Experts of a small language model.
Size: width 640, vocabulary 32768.
Experts: 32 experts in each of 4 layers, 320 GELU neurons an expert, 2 picks a token, a shared expert of 576 neurons.
Training: 552M tokens, 8417 steps.
Below are experts of layer 4 (counted from 0) of a mixture-of-experts language model. Rows are named router (the router's row for the expert), down (a neuron's output weights, with its number) and show model dimensions 0-63. Each number is 500 + 50 x the weight over its row's rms, rounded and kept within 0 to 999. Numbers have three digits each.
Before each expert's rows: "raises" lists some tokens whose logits its average output raises strongly, later layers aside. This comes from a sample of Wikipedia text that the model never trained on.

# expert 10
raises: "-", "\n", "|", "===", "====", "The"
router:519605466503522546458442531495540524566456480445478601441543460578476446576463501484468548402511559385522517424489481499433471459527455509533529588590424467515553557540412473453541536548464474
down3:534531408548491441509449504547470510482523452521523508529524507495445573554464510563507514523523383439574503526504502442585455581567585475513563630600507554575417483519405500454526480490520482
down4:553517565409425423458502587527452517523515538555538438414595459514475476526644576531534495543489485564661486608541511462514471588486451465569603472527571477549498535546492521483429464466506432
down5:512596469623559448399458488541554524524491480488492407525419548541469547411478629615548539578521519492486554524509444497517456488470530506617502460485414468476495466539513566476501529472452398
down6:420536576457458583574492504504462398596504554411418533496505438483510530517504519500488552501475502514529409490492547477455484491489624596450558554523498413469498535485488381509473493519488470
down7:527582565540440497563445469525457522425514533509517516502529481495489459461469481566594565464502508495543526524468451525507562490457472507558523579576378546542504526433587441550457431597420496
down8:526550491485501411502402498461530452554466423477501437369437552570496495386522469468520530489559534564432473545485489509489497580566475520537531576436524424520503408560549575524529505519511486
down9:493555518517468452502482593445519433489475512544533566460485545493535517460550483524513540392562490462517470499521512555364577470474485629573494473496477448477534486460599461470410547459466470
down10:401472486501546537498447487430391484493564514502449453534503496500491486514436582488431493510575537523504457574507547573457523472533472522475540475431550521556405515475436469491444511545495492
down11:456498449475548504553497482483475506411525569329464661482485522483465499558496459501531609581438483504497548437428512528431429535517480459469412484465557511468438562542481524544516624500506545
down12:483484498456435663559476473507558497526474540469458515536503553478468533535441532476462479496496533534519411559544486485515554484453512542549466517453488527553565579430472560469413481511473556
down13:497482419529620542490471489399460514451487532414490476615435491479578516506529537437490491492457459537448547431444564483585537478450473529489522506458476405355465573463486599395424567544518534
down14:480483491523593508487557514484455512475588500382439475498533522504479476489507518456565432450538491444551468528527527507518492581539520476467445453400540548512524512450534503586542452435485566
down15:567535517491524521471408548451516535484485526598506472574455463488459471412512469592475496497549428455563471474503510427485405443475405504464433503507431554477550527491464452487480398356520483
down16:434509545490658498415531508463558510530424432490524506569509433573498545531544532404506428488546488528559566436426416490572544490456470437519477447510548438433543510589479458497483465518531551
down17:507448555540476522535497404482579478447529462459508530514524523432519525421514442556474377509518495509487485465510645452479473448523514486571527512523469488449502523600534538526412495507462479
down18:468593569475503482556497504455500443551517384506507495470601545554473536498535452530496487555479459449534484511536527517579504495477435314533535526577539486504481403501524507511497475467483632
down19:456475556454475548490608571473575464490390437551458449517483500556520593513501484430468486491517494504497542524512453540541503480453434480446457481557376461518480447451405521480624485550538523
down20:546458451463526461587440427522468434494473546515538411491432526533492449460565562517459517506430559449574459459518471462475458487570477479445501456575511510539477568544417557454659509497480537
down21:597450512508538523517476465443410507516511400497508493518480416508523487516541502447510461530508526533396543493431476485474642542426519446553472526503449582507492442444495497507573539489539583
down22:565503549529480501551487425511536539491481408535461518557416510492549536541492544463489578566516565464521528534527488519569528476469405532531521382465491465464560519489551480490417451471566476
down23:463451552401524527554523484439511523496475399397513561531460421406429524583508564451483492520546485505526502606527449441529518560547501540531490456457494462572567491485507576514567537524451579
down24:409434434440501493462458497511469444522528438543492495504552423552531527481445469432455510449459576486442476510497574391533522483518537459577538571489545534540608536533398503531503421440471500
down25:531433483414425546375485415555533458460522423475475463514588521535484506549441497520485514560431507534472496540491546527454391523496527464484512500417523517530344520476466437327516618530528474
down26:409534468470536505448600520472541638496545511536571550511485443455546449480538455528432496530511462434552516542402513550544455378442423528508457497547455450463531560486477476495512569502509414
down27:528476547498445534506468493448425448409461540430438580610505478508488519500485506470524524552459503458394461607434423584504510445585570484634554513406462479466435530475483572462480326440460491
down28:540472495556543478409500604548461541456460492414449414448466522432494517459514465441551412499429561488440516471375545523475489661580504510475442527469532417537449374480537552395440550572445555
down29:547474527521462492477465607514529455556607429539558447519418518494510525544520537515541435422450483408498516465513471393457513503470531512539584508477445509493459436403534567479431518531521504
down30:447449506485513514453521474453433505527511467550646526495419543432532504478456512517485595554626576529443544462474479573480475476445578400526539555487443534511446470552556521476543477469432457
down31:511571512443481531546422542625525495487485468515463477500491494498471492450536583573460492613514470533462541507551333501435465544471556497501450470457494553465588468469506502517532576434596524
down32:493484459572486494520528472546461530410555502426527506489530482606530524480511456519502375462525547483481426500356494531444485441497504508439499536471449487510526473532517476520495439571506536
down33:454617427529507557457533525425588438497561510500614494475479556532459460576460479418551485459522464483547517548581527491514531465550478488498507546548446563523454534470534567508442501441466508
down34:507497549513508557487405427455416457540479442520486453517568483503489575485519437478430525566439467441575446547509499484568474512578377546441438506501388461533383585518514451576505523569573426
down35:495587452550472525570507630540457491469588533559591472515471566505528531475486526515434451439460509476533569384568437484524510507439503497454526468401529542596508568510517571414568536514422512
down36:561437514521544540506543497463513491514496512453584549512544462490506629503429492538532439498520508451457395508537500514445450519482463447562387483624461534521537494495453496564486544541598517
down37:433561490413538503523520581454553552535444578503524492473510483493547521512501467512543517383478498477527461545611489455533510615447473493565476465472475503586541507569528537489503413533425463
down38:489485432512573499486529560545488518451525536542539510473534434473416493499533519522408448553574406483433381513455451417485608568401464332438510532475456393538439481451475472492505512466501527
down39:536479467469473527600469424541460494397411465487412461423471507530476500539555509486447498463480423565479550482379493501485435506477337418541509477493574501561476471474509496481531458556507477
down40:508570473536567475492463608552495477521386373458561443562482493457480492469468521534468493452492455516450443426544615540513589411469520490466618529561428506493540476567412466438600445469460524
down41:538555461597465484598512451574532480448520473537445516510541574442471556491422414548477376385508471477589385486435509477477518485592513548574553544507501486530506482590515569558454504425507535
down42:501503601483512575580536479538534437445496562621433490587513364525532556526487519539464482525517549491475537601551466502511484534551548479481502507440487482528497459458458503410500419496434554
down43:474468474595459485506440577531506576400437533470505546459524554424471502468379525499467534553588499459542477493566505565463529478463465458451556468633470507435469548517497524422566502359546373
down44:430541495463517485435532481457480529390477453541479522531521500559542531535399524486511473462504521475563555463521440483546482569434501541498504499563514566535383451439467559410560537547551479
down45:472483459573530486465613479535496539533450547544487503570535488606413573616570563564639413485539559510428528435402396506516467514498412445455456558525436440559582536484484565507499471499542497
down46:446525386550520520534453582453436430480441482468498583592498594521505400548482561457517572573526400420507573504439535432454502478551398578469491434364435553458469542589472403516535459479507395
down47:506490520470518525515515519463498515478522542568489551513469490477469471513350503594558432542451512498473587569531509525397466474476468461392553447443538526463470537455503412464526532470549444
down48:593479428473372501534442499479454506490531500496555538495543447475527454468473548507491508492545557565298476506557494583596562427572487469481549500506524517425480489426486515430543544588471384
down49:585463500479448469460420577529486563521564553469498538518402532491537529502465552492493581394537525470523496442607470533550475564669477540559456427434413528465479342527480517469469471487486477
down50:468400519498486528544447503591516451430498449426460490488499515488493508477530489488534584421574455519547454550543517596527540520455491522507488445571559529483458528481524474498504484491500570
down51:521516537448479496512414617570481516581541488580526439499515520546465420461478623543435570573559536478639526503474565418451565539538561538523487541429438428464497412405518521570543483466542539
down52:412501458527547392499491499441455405493466524454549557554489399481430527485579469504567566552488543470441489520545469480544514491412529529507461491508446521528510513489391457535548529461488514
down53:621404526526424536429569485531388482469468511556486484480519488525475464477434483459524488507511571571484512544511471468527450484479556529413536498634485604485529546452444588474548611472482584
down54:441509517476531486448581429504534535486523480537453508466525527480560480487444577444564476555455431434519571452427488443569525490500538457578461491460508501450481465517440544530508511487445533
down55:441469512412385448468599543422384547448431521458524536428563481422551464599506467493531495462459527499465446445464575515465527549486486578582467468505525528545464545505459507432550522592411465
down56:586441516518517382556499491507520483574570438478495489415435499463441341422550502586535494512515444472581492525483532492535552508482483504471630554452433592492493482542491539603455542457532523
down57:395594446485468490483510492572545520516544582550518480463543689494526503439559517513500495574539456504461555545516480483550555450543531455441540459459465459450444485499561495563494531487374519
down58:521507474457520493540377505416502561590451510494483526436382475517526417430447409676592536563454517490397463484584459428485379541517444504622618520514606557492530493539487558505494561517507502
down59:419574561508447441524486498536583479484563555574512522492532509473491502490451531470392593496513516473425540504572517399504522475452469435458548467533502492471507519463540574548455499497480486
down60:529430553569562472411552472448470547554466497500522504520547449538541489461450466608525506517515486523497488514486458462368576439486535460563550453478461444487469422432513473652472506506521552
down61:474427546384479511533440561496441471518495455507457561512526493586473554524488518491415420583414587458532594561488549549515487576569460479442469472527643582463493564488462525574449561420527524
down62:492455455375487491513548449524501533531536592551459389520522516558559539494503590501446458565466458492514563499452459540459412477458493496516470530502568515499602559539581474583474489498384456
down63:500533534409466453506552431386452538614562488440544503518465425481466521498502573522394518504510508519520443448475529450506493423467471386550499482485574440542470509506499415550534465576417456
down64:498606436489465517511519484549489499599450430486546510509421525441514369557527605495577444546474548481512556520617596657492531490569453516530527531546581466420494457485509508457552547521470468
down65:478500515518531501446516528570480425445480558494439434421522451475430409526615622494510553481489515482545545448367598500522473579401416562545443509497464526508533487529491566536527496530457507
down66:464479450495451525497503399527494514514513493520482558545327492477510556475501489492550548561474533568528391505488449577478483529529459449523468481488560495508585453401530589522471457480511484
down67:485522543558549448520513448449502440496554539492596512549458377594498525497534518441466594439532566511469480473542524474445488601497487540606424491536418523506610405416496493440522495567526498
down68:463536444424497399561457505574434524573432515556475541464529513466570470440563566391535531521604436429516554489574512523567488413493489504497496564499511484472527426538473486482491568662477499
down69:543494578396477433443557576478509484510508434491509497420416440532395492506584538463522511505443520555480552601492555564544439445488520477548498490508501478425494492470471638533487500585529499

# expert 1
raises: "ab", "w", "ag", "ur", "av", "ar"
router:489543561565418573477388440494448440432501518434430520561552582517526483485531427453454518461554542430556561512536499429499453380542478524515571509517465496493580518559480492482596526493541454
down3:494447502541462500458537476525524421531459519467486477476460474477467537593532489538488503523473478556434536491562561503521532486576489502580396485543491494549367552585440454543524391476584496
down4:450522500529548568538503476582520378564532481583541559540467493569558491525480564536479558487515548536550621537515524469455459478536554485433501486532582539433474511481576582499554454446544511
down5:487608452544557544491484472448510498440446447458498565479567578441492541599486523506444491430551475414444456458451484495522598473517409516532528529587516547558488544446499605578562459545567558
down6:437558490431548499503498512532456391456552480496451491583482531505415488466464533429508595397457551430390512474536519521383477444498498499493489439520521491468516461569463500463418450500464560
down7:504523537482492496521547475505575475490418502492545533462488499604496574430485557552497488529495652484476499436494474573575490517550452525499515499488566571489419500504485480427457458509482540
down8:456445515419497555539531476448534591511475463500460481529492593439468531525499395491483469506480560488577468524502529584557456526474496411502434493481584628456464540527604489448496498510521460
down9:512519527615486473574481573467575588556496538499485458471423580605468489488457436530497524559510633598459438491439493473640535584435544492583401517534511499480432501538524515491430419437448459
down10:421509578511532572511463417434507517631576508456417436530418481474570465490481475542513475572484510565509548468401449497563599504459603548477550485510409480463510516529426622435549476488483450
down11:500590503507473450473543483573432570445589476447542449478534560496572444430437584598521508511495474562548507461477506461494494517502497584517507442434473437483558533496450523396554502532426465
down12:502488505497451485493506515494464512538476474413499491554506550455447549519486421576400556479469550472531494486498501474487532503506584567528511451477421458371479481495452476510497518579612448
down13:457489466520509511532500462505525559458405398553509577511530407591516463506521382530496505458530435530478502453519447562485524500545488480558458485475542504577576519476436530488520340505573449
down14:519532599474429495564463437519487506487633462522445545545448564535517540538499492538488531502421516475615468440452453467528508547552498474509447497484554493587398468470547395547407561481460515
down15:410501454470469388458560579519429536542518445564503455497552489568504455550457458488533516482462513381493468397520499574563573550501516542533617443526550610514515542489495528496584557498447508
down16:596515524547478490424383523406506497519565432432476540526542524555518526571471473444475530547444571533547548553540447558576454533477511564484508449545506432532459497489392523453421459558499504
down17:524459648452492476409534461417373566477473460452566506625418475444464483523544541542496418539472470501556501480448506437547412461483495549471460526473530442455491463484529466582581491496494452
down18:505549488516533574440576486453442466573522482391400469440490546567562575507442466454626525514472516456544495485560488495557509475534496517592434484505549421531599358594552519444498464438456551
down19:508556485533486520468514412588391459565537514495526465510553531501482499464445518358532578504501514510487350412515517472532462473544621540427466447481455489528491430482546443538480446477563456
down20:519521539576461527474483467500497468506501598607467449605437478529549473525531506426465503472526558542427499458622505577506493503403457526442566578554476548538514559524466530557478570586522608
down21:511501568496567482531426548515459447525548486441455566555501481587454497480503522430466403557554490437463498527491542531486418515556462489443488550456424495463503556518535499540542524483344524
down22:456551531487553406508456539524477505522498518572509432471520516496484555468593500512545502500425501559524457539541502564554399497475419468514479471597532486451518442469419550481526555507468519
down23:469451530485522512562561537515619434491521529475516463453514584523488571495456493561509502528487509540602578586559602439479484493561431423457496492488485534446553605502483486523471454451454455
down24:517551443516494495503622521521445398398473529493521472557524488540483468608564554501463470524473433489569543587490454519524591493539435507518594595571448516434606517546518529529409523521468490
down25:452471513537493537515437551497472609526593496573515527572484500436449554487523472521504552464487498498558443454556508559496459564433523512474504478515515514487440431476431396533375417543544476
down26:531513436521455467488511477516528450572536525431562428533501484586377567525547523469512482448525483528544557511495522438516469451518490464464496529535541502518487563446456500574564560500465555
down27:478523573475437487498594464475529436421449549589592656421433456505495541504437481531517381510530469545460451514508565534545564519475467503508513554564499523510535544456542476432508523561562470
down28:434553505512540455417501524552553469567561533491532480430533565530506539450485494478534442474478506605490474417614595542447515476437483444474497561460557555479577538560465479530511413405518486
down29:486621539459523486526553456411449534567531482486588523517444520543453490465463576552481552502527459488464545473503567493476422521440460538507553459495538492547538484433497515580459521576568453
down30:462520469493425503523532513549494511493525571523542456511560614504575497478506451457398522520484487510515414452402485591512507539478514588549547516572427464486499450427494364510511540420439479
down31:582568518494568605536584578535552446457462561427454472445485551622437554561434455449477535601547538513572415490489446590484533547609506483538482521574475447361507547416458488507495547462494433
down32:544515440474454464499523497557461477546599498394479536538475443526562437387484391602502476440569481524541374463595417425609583418434496498453488471534574477556490575485539426520599549584483417
down33:534485477492520524528567472428528506549435556441539456439554465437556458607485511611477514457470476434462427475378526596552539568484472545547463450485506550550476524552448518561454501499514486
down34:498490531463535454412521515558514457487455500540462607565488557423518559459526546537407591525484448484492452476527432523571588553536415527552533550468477466571472520463541540480514626483592541
down35:536508473429430478474523485472516545427494506564501538364559442502514392525481605432388486487451531519539566419504488556551530583447483578549478544467505488538562417516462493547542528496519516
down36:558406446523486526539531480530544506472492466527512526564484551465486400500419469510486548492473586412460423538507460528501491666534501534489538450537473512538636534411480341402554454447471565
down37:526555360488424488405492436422522615539389512465473527519506467432550452488514461452411627505496490489451592530579484560452399539505468437523452517494482417527483451522389403510537465516425498
down38:495492476473529617516510555544515499546492494588471531447447495541516534544588573533503430524490510528463463541458447471546474541511475552457572482544483505487459441635460523502492474458529472
down39:489406471534510539470586555447499503560546548510491374471488581541564464550467509487601519636487501536524417433520440525543494514467486464465512476556492546513459441509401493517492489508490444
down40:498469578459514501471466459455518384584527560513423578513484438476498464479454495434536544447527507506512422468495513508598524485480432647404501528492490428459530461436463406442512496441470492
down41:559467524377362504537443512507479519584453489517583479454410581450475500520471481504510509482478519547573498523489470567493535448453388548548516459589482520475525504500513577420507447486422497
down42:481534526489444551536570441517567558585542553524442549515494442500499434459390443413590441453456515576526592489553477517484377537487489464504491550490535500486609506474465555492604476612491461
down43:559526480461520538567501532481578571564462471559535484369469476531413502604449552521538473533595513577535427492586470395425540571534438450558494473468555503449489481468439471456568509592554511
down44:485508508480490497490503527446444564531605495544531560468605509516448481549531464573505574544475488534462585460576580482445567542606466506456429566501511563416452481550600485454559546504528538
down45:529476494438559501558587558513601612505496554531472445530521525487421481460451526482606540524486437500505531576527547501504466480529501565454484508478475431408532468579474469393627424524526482
down46:532498455416466543580511577573577509425511573480543408424523564494490524568539434534432422478457482499418522493422466628484443439463480536492514549574607552508480601526435538550492470511560464
down47:519410554510589626538539504490541413467534548458573436574562445569513496508466363404500552507601515503468586469417570497575474443476536441552487432414417483563470535510551579519496562493547508
down48:544451509538470508547444524565494578461523484429469513548443558526539565511452494521516464624560472500512512429458526470512441519508462534471574484513464457517611589495468480479462486419523524
down49:552532502452530552475474465483547497551515588500467571445450573462617506461514491517518531491500454639559510524466450542560505442511431454528402478525499416559599501569380522489567407516469587
down50:464415377594509501435476490536447474482486469510515502499484561520414567495545554466446460494537457452470557416530520440555464538582407494540436390511471409540544500575399481511572478525608439
down51:519523489429483502475539473532469462531555472584516513506399541558490551374470518437480481522505446514503484601515518553513467553638491549595471558453418571488479608525476480539470465429433445
down52:454483474605522521604522458468511506439464564542567534442530496473491449484437494472553481487524417536443461465550439588546577489495555391559495516506466414482515538503459492473583479489483535
down53:434461517457529453481553464498515571489577505491513532461531524641404522421507515558594509461492503510502511512487512555580465481593524446533429586519518420419392592513529464520494433520498520
down54:446485474501546544572559501454559506470532441423520528435467470429455541507511468473408583416551469481457446536469433500478477436444535455491502491492409503471599450469559471449508553519558514
down55:541600556504453474494570483570484511473526494477457564499473539512426515482631509448511449465452428507470466527478528491519504511475538469512453562594532528505423599339472513547519522504524492
down56:476515427539453467478468530465513559587444576471488436433511414470510553486527494594492445506499482569566377400499542532454560445443590509436449489589528529522489483510554578448535452492494471
down57:477547517446533516481480553506517529517521517508495525522478445506546461421518487540568556519540496567589565565426528411486477440476454583480567452440496596578471488503403398468498466508574547
down58:496505335510455468518545503538543524514473493498482404521457568422441379493502488459511519474468548514490495562500558526497619531561473553463482455491499527546483430652478559606480368499453478
down59:591569457565452498457529512506522416696446518552600621516425531562458504483489480476524512421486549525564489495562537414528534390417554615577490500576493615542426481458470498446451472392488454
down60:398394451452448516507514485460499468664476420519480510531460422525532575552554438489462496471562484532530577469444511442495476480492513541526471433446528539603529543516550536474381536482501560
down61:525496492478545437466541470451423397535491425565510511480501533529481511529547535439533529513568453442467536555538559518427425486516495497547578462437515458491444506417449507559506526556501559
down62:577521420465477457548451540474494499535539430516531497422537604549567496499538513534524557499565562455565559507538456554546456507498572458435476440481499504463538469511498528585538555481519469
down63:501423534562470449510463465416512356571435533481478521464587469451471527450510507521502472508555461465504410430465423558449530466523509534442487560512586584536379566513537523506458527553520500
down64:463472524556458370528537563519460511398462441529386500481495487548488478646413483441507425453543538491470522574487537485469462457593594509632545535475437558476467452482548482497483575500547458
down65:457450492421441520536556451477467550640434549486483428461550557450571469547472441430531511454492486531432474516506511452578571413506459466490514456520442450526642483566385529511477441421508478
down66:473533463559444490490479500515475653509539586556474503448592480517438503547516500541496580584498427499445490557576454472429543445434520437584506527532579422534485500439547564510513399515416525
down67:544440496488538411478520513545516495527471479445477464539449447454470469546587428536550507425444442520525542454417455425499507514619483493543503545460590570554464500451479530499458545497493538
down68:491596506455452524594531448530620530551567530495529496474514498461480478558547416546509560411416460550489445499530580518501417566493467549552543506474550558483328490510606540435459421467498480
down69:485461442520502497522500558476481480522452381526487602484483551466518533532476398471380510444525454489536580537459422485508511560506452501559544538523472525538490411527554435499550481593486454

# expert 25
raises: "\n", "\n\n", " "
router:472466532517470528453483455543466538554465434490476530485585501565460493494533474471484544429525526429417518459583524524469528492535480533466517526578485498627447551488383495518511528494528486
down0:521478483569414464476471503542559477488450495515456492518514529536502456544542547536494511450512612459526548526496424402498461564503503544431467530622523608499437458509457408515460517504445585
down1:514431516473427468518468454498457563497458494492489403449501542476415490438531496528572435564454480488514558460430463540521475524532616552563542612449533602587376466563421470514433509514528528
down2:563516473415498520538501424575499461343554488518494503572536432458405457461444564544546530571535445495563495478454526527454508457467427466505511477533538627563502605469506572442564497505442513
down3:517559491558528448466467482428489499491468558633592529525445519621552439502458487572462425511495549450552503521601546599481564497476528496501385458474496586616472483479507552546585448418505550
down4:480501495460531503474420569497469461444432445577545463529451519457470530519526527578666507560496454500518569536425426487619506519577485543545457508468495412504458590537550487406483564472533493
down5:542493519502527466574640495563490494481562552496502434442508549510623554539581496472539541536533443461530473513540410547458433520567487577572500430509452446455571590437463513517499475461431454
down6:553547419404514497502462522481484501553569454572455523535520473459510434468487456492440471580588549479522577533462443596403438511490488496469460525512463628504453480504450526604488448515498579
down7:488419494624557519477572517528487544488518487490544518453473463468532400525546438441555493534579543475564557523605522531461510531419434469475512403567486483475566456486543499519615497387455483
down8:589549568560512486496513406546489442503538518459544503465464446508592450518444515509469476478494466603439592444573453579487486541512514490495519533519494499488465468480529504569522489460508484
down9:445542469486548539472542475514537543445518548498578557534463525494488491513448434507520435451517538486444436548461482474501489433554595427541468444453455588561520522478528470626560478537486526
down10:541496594504513494465422519419594469533465508481482522517448538519590486414534530480454483486409551555542553435559482428585516438476472434475480527482504470512493475439477562447445495520439648
down11:454443445483553483465444438543388472439487484553493506495541491488482512544456547590520598487399506475434451534517472554442515451548564540527520481454467526392535656540514558508557599501481426
down12:423535521513454396554559476449448470479511518465444519480485534446540419520487535521490547537479507422530496459611450453568404531497534490518509490481528538494405541456467453536562563555530516
down13:457443534533423394529495522443531499551562442491551438436473533492555518447588578570534524463487534453603428516586482461599541531532553561531423431465456527510483423569408487532499460499627548
down14:501518575508570549503549589424518564540530518545470481490446434471533541391483524544435559508492452492477528541530534496478560464439415536492471545591463624516554463603523502433538477447532566
down15:514483456535452471474428472476479384455493446568483493511524528564427619455508490532492630483448482471551521553504536507513554517578511514433514492561520450584541523579466473504409440545537525
down16:517506461462544571534415513531417408474481444409532555490431558509562500522560506465459476477529516589616528469525528542421466501547491470502570451610525433525527596474444550442452517415467576
down17:477534500566529488437563520610466444556489513571427543469477565539464550538511498497438591506544509495529595586488506481524458527424522499507495588508430424577528433437491526535481423549497502
down18:477480501580504439552569517465471462474450528511512421561502528506502428512534493588561521500419495617516526535505462492586457431514548561541447452511442505450496456574418428511474484496534593
down19:453536533526476567515552560578506571417515491482530516463440511498499532511530542520430541494472460537436468408467522490486462468570585473561455573449456415471450468560362404449525502544632482
down20:359475424441432490440443526522515556471464452433427591531486449445520471489422535476465418493449504524537523494389455526513498462505511519564490472492516415532431441494496550477545597552454535
down21:499586494458524588520473539483397431539501496439500508593462464526511496543452451527481541561535528424450478527538457474483567499424513485437557491516610475527512507475503532454583492440525479
down22:488505475545455443527516456557402459426490510524477522493492451440524561551522503431499537574461597551519564520433528440502522460470543621445466483548522533455485466488471508457454508451525493
down23:570534501519477482562513582557509482520429518534549490507374457474548434457518555469523498547483416489517495511552485447486474525371414432475455465464556483480512373494557592486500372474428489
down24:515448487488427463544536564481435520634475468538431527472509532546454487584481538525429567521537560392538521534565470462524524449512558540464530516609529576504577442511505451495501539476483516
down25:545548423557488487553481521506501506473459482564442511504485537522417495503552496530476516450434463538497453493469480474479485524523449467505504486510512511498489501479600480455548492540612544
down26:483510495493577526586465534440512511526508504476521394555503593540544465499489443513447597463529417424492473384505444397516476508464458552436452409493519520542522552537552474490579493566576515
down27:495594573637455488537442530524548540484512515492435472494541557488544608547568532486407515492506492487521547599456472534593473519495509538551478534507517459440547438553468507458511542616408556
down28:449407502493509570576534430573468471546543569499556514473446455474500487481497484486506470448464506486488477534510499487541491559575591491464527473478559475568545542510541534481525578505583511
down29:526468584543403512517434437467555572494411505479537553606471453544562537488467576508602441521411451429491504386557576524492518499541564429496478428516542550510473485470499522428500433600473505
down30:516574560521586503522554546550556539477458522539410477461416538505538526569486495558516555484393550480487480500420529573538496464457467441561521484536581462544482529478415547530441480513584543
down31:492462457536464514472524569596510472495430560374483522508524457464530525600501582399461527601448496483541527563513523589519554520511564462511532486500588527549503467448536491510551441500446492
down32:620565529582496478489485520524538410499517525500553521481510476481482522507577494510429541427514509470560442499483502387517513488573460520511490566452478484600550462564447537576460452419473477
down33:507519544448517534460455451511528608533405490503521507523415543529451458483531589548453421476423529471512423490458447475514483420484461549526535525527408449439479479508444443646437584446489528
down34:463501442327552515515474503431456455572477530533390475455502454457540538520485513518445486474444489451510371431467489473435498517457413493485477507452497527534579531460498530483473552548498467
down35:545581540507502496439457463478439523494446482495468478516464522476546492415491441498593580573432455541415467515411489481554398585480530517407546540412493460537578462544535522515528501493538483
down36:443548501400473502431496389367538527513458463390475558540484540531439524415455471604493567476403485436545496540517486553466562552439524602526524500488460503413530414509526606493522415533468488
down37:428545496511530500457498479605508426437394437546483512484573457557444462425540545522521548479551485477468508559540469381529481429475467441468550480498511487505467441531493520564481458542438440
down38:471526508511492587460560442525492474559451560419557552504471477540477373516477556540445464489516445433551440470484560473445525554565458493502427409503477385480516426491506499525445514407610607
down39:416492492434575463539513464544506503482479587531599443567564555564473424438468507557539500527508475487559518529492440477478422460531506473493486576463468453418523478477482460481457532496540424
down40:427427493464600437543493500539528481620496501501531497472427460525471458441503502397514438442507481513486540435427478493513506534509559499465397505419507557433413529440511440492493523548496484
down41:494488567490465493504446480458543541525571556489563539476616389430454504465545503466503469499480538502515620465463442497503563534497529472463482511507434459538567487370515485535435446461539465
down42:423488430409564467427583506471596459486550482462565541499578477504540528575571564516373471502471484575476587494471482546522509436502566565511513457481437525499532556556467469471404526526510464
down43:440475475478444635478530338551501562429486573511616518565538546487468522544495428496533485482538432456480452452455499573507506468483542497502506485472548505513589527480568419535521459429495492
down44:503452499534562459514496537451513431453521499399470477506538406518544508519456552466551480405457557505518469478431483462478428463592523526538410471485481552559534462491511448519507494402509457
down45:471495420543408534542450447588526482598494505518420578631555543563639531548449561519523456511526486502527536554554574438468515425500490534519610516507456497497460455570545436488482603456537504
down46:415505576539566543614608509497484440590453492526470514546542472505471543446543539490515569506474500415492577553521542573499473481466482453532518461531508542556552519484515439588599536482479530
down47:419522508457526439487521416460441466557482425530521501580459479544545441441521584483474424512596467419550382537442600443477475438545508483510569460501468566470469475485504526527538529558541484
down48:439512508534532468557508486365564507480495531489436439434526506453577489513481520541494492507427485454501481511469484459614557513505486526430401547521450533535515435581501542487504483478506610
down49:529459512466543578527479553477491479490443403527586427519603481448513632519482444434362565403532564582431496401572449567538457504553580538498460473468487513501524623498609455434477494488416525
down50:550511490509493488441533444401497489434424452511504441528436509468509507449512513474487531459471525530434550435417444500448424515414496491502487492469515500478470532509488527539571511467608478
down51:515578498537332531505589446512495502582512471508511554560577531516511425587499541520493452509367558526496538432595407434460438573542458453503505527464466481482479505390581505546485516446522475
down52:549526581552526478510481506479452449546429535519420527459467490572510496483401500523526515585521464391431532421598464501430527523445557508566402513483510545471501452512507474544584457510442531
down53:582487521529530472420565496405565526533508563495506451469477537552501454545502516619545525475551520528504505500527545498623581445533502463476472402482416535492532469478511541433455527508442501
down54:543522416505596451502461557517551551486483507464499515499417499440462460466473494519466633546600519561562483545401505479492544416548544415526517532507493536558434494546474535534524450487432494
down55:468418548536501502482421500509562492487398423467462524548534502548540400460518439522546581461590521571440487495513463479528488519458571440483449512462452454559511487498565461536481536432514527
down56:497405507536564486423540404490545481501492478525414542540516473471508537488492504545488422439409468499532537600532459579491478584436405397458590548389455441518458566508564477384509464499420446
down57:499541482522562587425428557545461557522582518440444461368499472478418525465467530460493486568460414461526587421559504545475451539443446445440574524529502524457460530577487517525556441552548460
down58:551517484450570496521554518524554585594521581440505494527596518482378555424511547501464506460463583471532439453451434516549550492420443653464457507507592488569509474570442515479508427536431454
down59:491499491445461557540464481443525435561460480523500648500502527456502508540485422525502424446603481542479535527600451570489510442571581494551549550471484484555557426574558459531497573517405539
down60:478438524557486516459555449567540481541479497505614585487554518422460450536477489433522496543521506467486534511512501458548479470491477519546570559593526531545487476431465478427487477421446454
down61:567522523413490435433594507500491495456544589516370432450618520457452545520508474577453522555481508404532500438488485545495485491530580436486423517489553451496483481445512576477554560580498584
down62:547458560484510494549487444522497560519559520518451517562447420558476482492540544536441391537441495518500521424521441493534513603507415436535553492485501508489481535527514416527521484489464518
down63:515482484547498430561509547540433363512487496535582418554511484540574537639466462585478475624471502460443485444438543590496509539569536494537453516569487520493471454479567496475456463567430504
down64:486536439521408499513577481423531500414577493519523536444523475512534539500542587546412556489520573450500483473483533399475605439487515541493440541490508396572550504474457488428487453594517621
down65:521539568484534629488527480518434472478498487500475507482544559489496466483499551445545542472502513482477551420565595500530530487494533541510506502493496475441547454540543525591544543476517443
down66:439518565603426456385569589510449463529385419516506531463511546455598597525457500554462614508471474475501559543563445479481438510496574480469513493513539439451507503511409432489449520484498431